Experts of a small language model.
Size: 12 layers, 35.6M parameters.
Below are experts of layer 6 (counted from 0) of a mixture-of-experts language model. Rows are named router (the router's row for the expert), up (a neuron's input weights, with its number), down (a neuron's output weights, with its number) and show model dimensions 0-31. Each number is 128 + 24 x the weight over its row's rms, rounded and kept within 0 to 255. Numbers have three digits each.
After each expert's rows: "mostly gets" lists some tokens that are sent to it at least half of the time. This comes from a sample of Wikipedia text that the model never trained on.

# expert 1
router:117103121153122145118122100119134129145081162215108110110154105152166112155134122132152114139103
up0:095078115118113176113143148159119106124111144173128124113124124122127134117101126121125118125146
down0:161173150180150110114146159124126117087130119156110145145152159133140126082150159119146168150120
up1:129124174116098123110158127115127172111154128098150107110121160093136131141128133101123139155106
down1:123135149110108154086095100148087102172128147165121098158175151119173127117085133117145134147121
up2:124159137099099104075094156141118140092159142080125117134164125055149124145134107098138104138109
down2:133120123147166152081142117123113139114134130139106148192133119124135153122193105107125119122124
up3:097143123093139105144120121093136152095142097151104132133164114105154143123129109091117140184107
down3:153098145153138127145147115112149120103123157147145122131169107124109117184108112141133142137114
up4:152124125210123125136133120102120100130134113145137099116122119136158109168096119141148142139086
down4:171158082130159143104101121155080098122118092122156075159109077098129136107159118147103139141139
up5:131123131148095110082137175154135098074110116133105130136072153126130182158136153142110146123142
down5:131138153145095124097099133187147104121090109157141135167169155155097088175125143122132131141123
up6:140135113156167139054156149109105150104143158159076115141099157155172140119141122149128119127100
down6:176122129136100136135143137113166149140158092108168076090093139143138115100108115129153122175163
up7:093120105125089135109110139133130075102098129129137099159138149133114150106139127127113139145100
down7:159109101160117137115110179123119136141102092093115131084109130089102123157134123194165123144118
mostly gets: ".C", " Jay", ".D", "ID", "AA", "IA"

# expert 2
router:125166130142092155123097154135095148128131106154115110130131099117151146148071112190114114121133
up0:141122149151143144155095145117149135120117106140120135119109137124141152123135154113131064106103
down0:140126102139136128149116135118155147104163146173116124120075146133146150162109123149138113137088
up1:134166146134150145162135145135112141148126148119123137130117154122143152102158097104118130105175
down1:137153119138123103116138124126119115113154129082151119117128114086113082138091136097122137115126
up2:125181133078101147116138148165091125117124118150170122121143142136192171130155124133138124113105
down2:092151131159104124107159148132094106110134166167165134113137073117166115156133139122133132130061
up3:124109157128177180106120129137129149096114170134091110120191122119098134133080086097108109104073
down3:116125145168171099112109121100134146112121063104176141140092082127090159138155112128153143135131
up4:107080117147099113164112110081124151108153116145134091108127133115112112124105148195122135107130
down4:160112113164094081099140129113147128152127170123100082189115127129134141120143107115115103141139
up5:158113132099154169163121153126136133154115122123165117115146128092118124184120152096121156132109
down5:141138077139075162139114162142132126107138147150146121155086103147148153123118121135113129089092
up6:097152195138121162088138119107151155135109158146126110083138122106162154160167105138130108151112
down6:173123143162120128111163128166132142164153113134144125114142120139136102139116123104147130174177
up7:114145145139102130132140096157134142107104188151136117110159178142165129091138125119107059176123
down7:173142109137096155166154100115133163166106136141124096123139152135120192157114111128111116148161
mostly gets: " food", " DVD", " Network", " Dream", " crew", "iform"

# expert 9
router:088148139118109119100145112129149154084096136147092109141134110126144133175087095135123126132096
up0:141100146174138108151131153153142171166118159113143123116138125114118179082170100102134106154142
down0:115175102095139152091145121184161114147116145109101104138112126116169113145135134121124131124160
up1:123119153103077124103106131143115080132131149112095150105145146104189099128140135140090131130103
down1:107115081149138111101174117127113135106079102156112120137106074122115154125128130114149107134160
up2:128117189142108125146129167123117147116149125089110135134172099131083150130114172105116169106160
down2:101143133149146149149140092118110119141118133147165098117119115086125097131166091154131128122118
up3:094083077135079142137119101135159088130120176153103112086104137141131204151091117113153109122132
down3:147110130153106152136118096104139155117102112074123130145127136153076104139125116099141132115165
up4:123128130104138115120131166100110131123120102178154114115106095152146152153100079165141151109118
down4:141104157135094135134139129169147136176139136093150089155117125131184095142148171113113104122106
up5:083142140103145092123066185109105109135113158139102128152149114108162120129091143127121140141110
down5:122099120101139098111175143124155127159099150114100130153100115121149116077072105145120125132116
up6:119126104143117172147114127087215090120103137113101104121128181123142090111165128141102124121139
down6:119139112138082138165124122126138117143112141099126128102128125120157111116109103111096143153124
up7:098135103130096113115102106140150121152146161142148089107128108128101133147137122141146100157077
down7:127139143077096149120118092163039130083126133147103150164154147138140150110135103089112135140131
mostly gets: " Records", " students", " Affairs", " Hunter", " areas", " soldiers"

# expert 0
router:106164170107117164114110148154136129119093125162143106112127120142118140145120126127110118125122
up0:144164134120109160119093117134143084103138154117103124136138131127118164117129069170112147126118
down0:152133154168160089112127104123167129145113098143095122099116158107104168145138133124116141091101
up1:135158136157139135167099121131125146140086078114073112140152103098112127150136165093086096134115
down1:120140130092160129129188132102117129120098136112128143119109129140131098116132093167111081071105
up2:154135160116128142144133120170106114073113118141143141100111155132129159098135177117112118139104
down2:122128127167160123130119134112111152089167123141156108139102140122153123124145132151129081112139
up3:139117100105064108114107118100154133088134160167097120100134135120121178095140137150086127172073
down3:105117111127135106135113147119141076125149139143148120124120103123198145125113148148107109123125
up4:150126148148144160101147152117158109165120144128136121135113103118147124154130155111145122160115
down4:125119087160110151108137112142153156114160176123083113122126134136117147076160087120138139164086
up5:089165162136101151130102125126152177143098126161090109125100120131113150143120147136112119167150
down5:137131121099116111136117121124125121143141162100152145137137110123128107109102121096088168147116
up6:122123167125109151133123102161113131123123159124135134122115141138146142099191143097086115134091
down6:154169106135158125132120102118108147149105119165124111150115182139132119182135156120104124089144
up7:136142099160109104137142109115130136136111138126127089095117133087165113153149157144133086176151
down7:138111133124127141135103133141136161111094125108104148146109093143108136121135116121144153117181
mostly gets: "istan", " Chevrolet", " Rico", " Korea", "ić", " Manila"

# expert 4
router:101169141143097139119131097142141147122111158168109082094135156129167137155086090107108109152129
up0:137142159099098114078098130148154124143113148132104171135128134135143221104078139117162119156080
down0:124135160197185151123099098117121153146177119123141143114146151152143072109143137143146111092134
up1:099126105146158108072153127139112107134119145131118120114113124136145183163082175142131120137117
down1:146122164159131121135152096118117093091118142131103136100107148156120097119141131156114094112097
up2:111167114128125166075141148129106107120066163149132122163155144103125142139092135109120124139118
down2:164169125105107149119180118102101127141089076130094145176120096142107114150142097149109073162099
up3:109151182131102138142098142107129106089081141155127107129138132123124136121102105122103145151117
down3:108167152134093091152129119123126098111085124127110139127147098092122144117142140146139120150110
up4:143145142132144146105100187120126113133141121112155129159102113093144139159103136115110137153134
down4:132118105126104162131120157095127147145068123127099141120112104127114144095143131112082161152066
up5:093149097104097133073095170114110119106086118145094088114107134121125141129167159153123135098139
down5:155126157147153120167145152111140132161145130164134124152136149116127132103099128114135132065120
up6:099162140079173164089104150165105125101119136147082159154123134094104158148116106149131137119160
down6:131143158096122103118161122191108139138125117136101167134108157143084159168133114114156142147097
up7:123123106115074151126120135159108109149088112161123136102108109127108173146155123104112120136103
down7:127118182128116115163136197111109148122151149160131092125136106133110100124123177137139112122131
mostly gets: "),", " and", "\",", " but", ",", " although"

# expert 8
router:101130135096134141128118111108136180125115146157121100121150127119157156147091120133138099140104
up0:077141109171112128119100158171149151077120089098110161115134115148152143089074172120086117147136
down0:090106099154138145176105135136100132077110119122160127144122155135084161110146121158137175089110
up1:109142139144126121138133128154103113145103201110137108106117131124119137127120131149097127132113
down1:135157139115117131137132154095083161138118115139136151145195128131121126132132142138136116124124
up2:128108146187111121149167155127176150159134131152142120134170133143180133159117122109083145161114
down2:169141095135083114105130122112141101164125105181088126139106147167094119093124125157116150109128
up3:123166130123125135168054066108113098166108135127080099121155124154111129099091114154147115128093
down3:148134181123164100160100101114128140132145174135191124146132147101088156110089107134152119072132
up4:124108133095108136096186119111119117171084146104104124134191147149157150080109136155101106180157
down4:162086119119132127133090127095140098104111143113105119125125098143115199115155116088082146166146
up5:156128136116129088159155106146153138126092179166156121128114201102134082143136128136108119139130
down5:137097127152146167157097099131173121141087156100085145096123090114134112124137154122138130091120
up6:130098087114137117129093106137106115102125114133096110135087165147110119094083136149147118108124
down6:128112108102124158152106064137160145135115127137138146106165154120065138137101162119114129131161
up7:101121144085113117132098082097205110126142154134074122140115134094141159129111139157156129135105
down7:110153175110111134133091095088114142131127211139133143115112116089160120168140124135161138109132
mostly gets: " what", " fire", " you", " how", " using", " got"

# expert 5
router:113133108136133162132099121131153121094103096153091104096161139118150119137144179124111148120141
up0:091140108136101151132122115091104104134109134102103066100121127124140169102114110132125092111122
down0:092174144123135107096145112107123129107145179096110142083163081109150069139127151142134194157108
up1:112152123140174085119108137156157133139134121146120116116175117068155149139121143118122138134132
down1:168094078116148146108147115112107109156121122126137138128148131130121100127142108118086087136116
up2:144109135164100139164108106123118124117104136118109130152090117118143131157147117101095143129117
down2:122114169139155082082111121142091148122128096112130103150110135142109140151133115133166178144143
up3:133144125163122126102119131134146107120093114112116127149111136136159120145140135109135112142134
down3:129110080099157159116153099110128166110131108123113133120146103138120143169140137166108145128106
up4:121132125189141148125098137084098143081089125151162130129116106143091158141110125096127143144140
down4:133150163098121098138158110091124126120113144125122124115108180137115151146146134136119128121120
up5:117151132164096156128143154134141105135120129114155091103112082129087153143163086124111072162177
down5:155105121118167117140133076108111144147146150114140141125116124165088054134158135104178161175115
up6:134140153100181101131092154139117150096112142118100130140144134098132176108119104158101150133102
down6:127111129079150110094129130098140156140137137163140154129114126140105121134127104168116116084104
up7:105133149125104130101121122123137135107124134117167121092118125131093147134108141126127137161131
down7:148146096159163131119158134125134156119154078065107160114143124159122127091143115135137178132139
mostly gets: " =\n\n", "°W", " Railway", " UTC", " Street", " km"

# expert 7
router:139120132153123165112092119143168124083153129089125146121123118131124144156061091131112118122094
up0:147111131182156139105119102102148120120111131107123126077177094105135143118149136104091149160129
down0:131137100094162152186148097119123134147124159110171140154145119123122131167181128146114138099107
up1:131175157074129131097153103122124147134133142136155093087129101086156147157146135106113125148102
down1:118131162128154120126123116153140127136124109125125174160118124137135115121119152116122124103145
up2:097166090138114165161106095110103142142118132158100116136143169125149165113146086107123098139115
down2:138148134102152120092079164164108141121107096131084150123134148135145117128151062133150123113136
up3:153168084131067123164127129128154140118127121113115094088113149129133117147134159149108129124126
down3:086106141137139146109134114115136122140113131131127114196109113136135163107131102129144096105141
up4:171171129149112146100092166181074129120131098159118122124107098122155128131109072096106078149138
down4:139152144101156091109098111130121151116087138123145137112123108152127110152150069132113156127113
up5:099137175103146119120111137149133124123119120144190158076174097120152145137105145084160178096120
down5:147098103102141153118112100098149160151112148138116134151141151126096117131147150122142153110145
up6:126145093141159136120103107132124154094122117147145114127173110135128104087125131150114161138135
down6:113121118120108141151114160137129109134143120096147135134132114139104129102156108127140090140175
up7:157146123100130132127097139122150142109143121114115106132126112116160149116116133144109170126116
down7:104151147149145116137130147121154078118141157102121114141112144170125135175158106132159125168141
mostly gets: " royal", "/sq", " representative", " social", " public", " pro"

# expert 3
router:135152162136119150096139082108141117125150116134135076130139155127135139125120117160136113136092
up0:138167123149103146099124183111120132088132132118123160116151151155120093140134125154112130148087
down0:114150122092098110139134159133071151124104132162073138125160099107106099107108148120127078168144
up1:120088101109117176123127125135174099113092123182146082126141141114117123127116123118136130138130
down1:128164174132139062092142123099141128125111132134086137045132141093126177128161099141126115132141
up2:092112158122102137133094168113168126105098162143134074082151164113137132164125106119124129107094
down2:108146132153110145086100099119133147116110121120137137115139129120128106118110103088103140120108
up3:137107141103150152118073171132137106124093106185108091107128163133111170096137125126167136132096
down3:136127143102143135102110116120089163104146100155137120162084102096143119163102093130144087147134
up4:150147109151129142121116194107130167148101113107082092112106121120110144103124159142152132123083
down4:119156139137154130082125052130113123097143136129104163133147147146126063139179094138117158133136
up5:128129175091128117146129110137121154119133147140142167130174128125128117146084139103103137134126
down5:123104144107095084111092094101108130117177165120137124147143120136156135130121151122116155100105
up6:107098100152096150130131091139172128098105149086117124125115091130127123169090149153136142134130
down6:113134123110143165131138112152099144113145130154153155127151145097154145133098074130072139122133
up7:143153160117153150077090114126091112093104109157135099120172144140097106146111052123160081143098
down7:149108094109170118113091157127096154098100097111144141141080104121118088153083125158155191134123
mostly gets: "′", "See", " Genus", " Nominated", "|---|---|---|---|\n", "Scientific"

# expert 6
router:089143147138081141065100143107128151115115144160100131133138154111186152152081108072121093129123
up0:119100157158099178153149095148173108157120130157147139076105099138143159140092135101139147117100
down0:131101145062129141104128127141074126149122119136119123104139129104169131163162086117134151083114
up1:129142143122127164097119111176130154098081143141110093086130135132164162142100097101103148123123
down1:102150170154109110107106159131149095122132168153149156131099178159108147145083098105141120139138
up2:130117127085081135136151093150174119118129120129136077101089122114110171111154080109112147141127
down2:110103128131124129133146178136120129092103115101145129123116112129136108143157115155139134107112
up3:122186104144163166138066138108156133118132133149166067116187120147148124119124122175108115169118
down3:130135073115082096160102125166101195120130156082116146141125164155127151084156133136140112110080
up4:112121145124091141150095149118155094139107146129151156115123142104171123138087118148123099113131
down4:102151142129095134134138174158118148133140113097140092087101079094160161146120073132077113113132
up5:139090138112096129135174142148100150140111114215149096099103134140154148143127123130102143109153
down5:119121105139144146150161122122145104136118091129110130140115144128128128125134126134116139128152
up6:120119120121083160168077136114101153162130095116129121113133147127130145131093112126087129158111
down6:116146148041098105125148157103123088087171137093101139115134072111133133122140128119166089132133
up7:170155144128103155130106143152108072129108142121142138113128114104165158104118114144101124097128
down7:096176118137104130112132093143150117114176165074118138093120109111158114146115149102092138127127
mostly gets: " century", "–present", " touchdown", " edition", " appointed", "-century"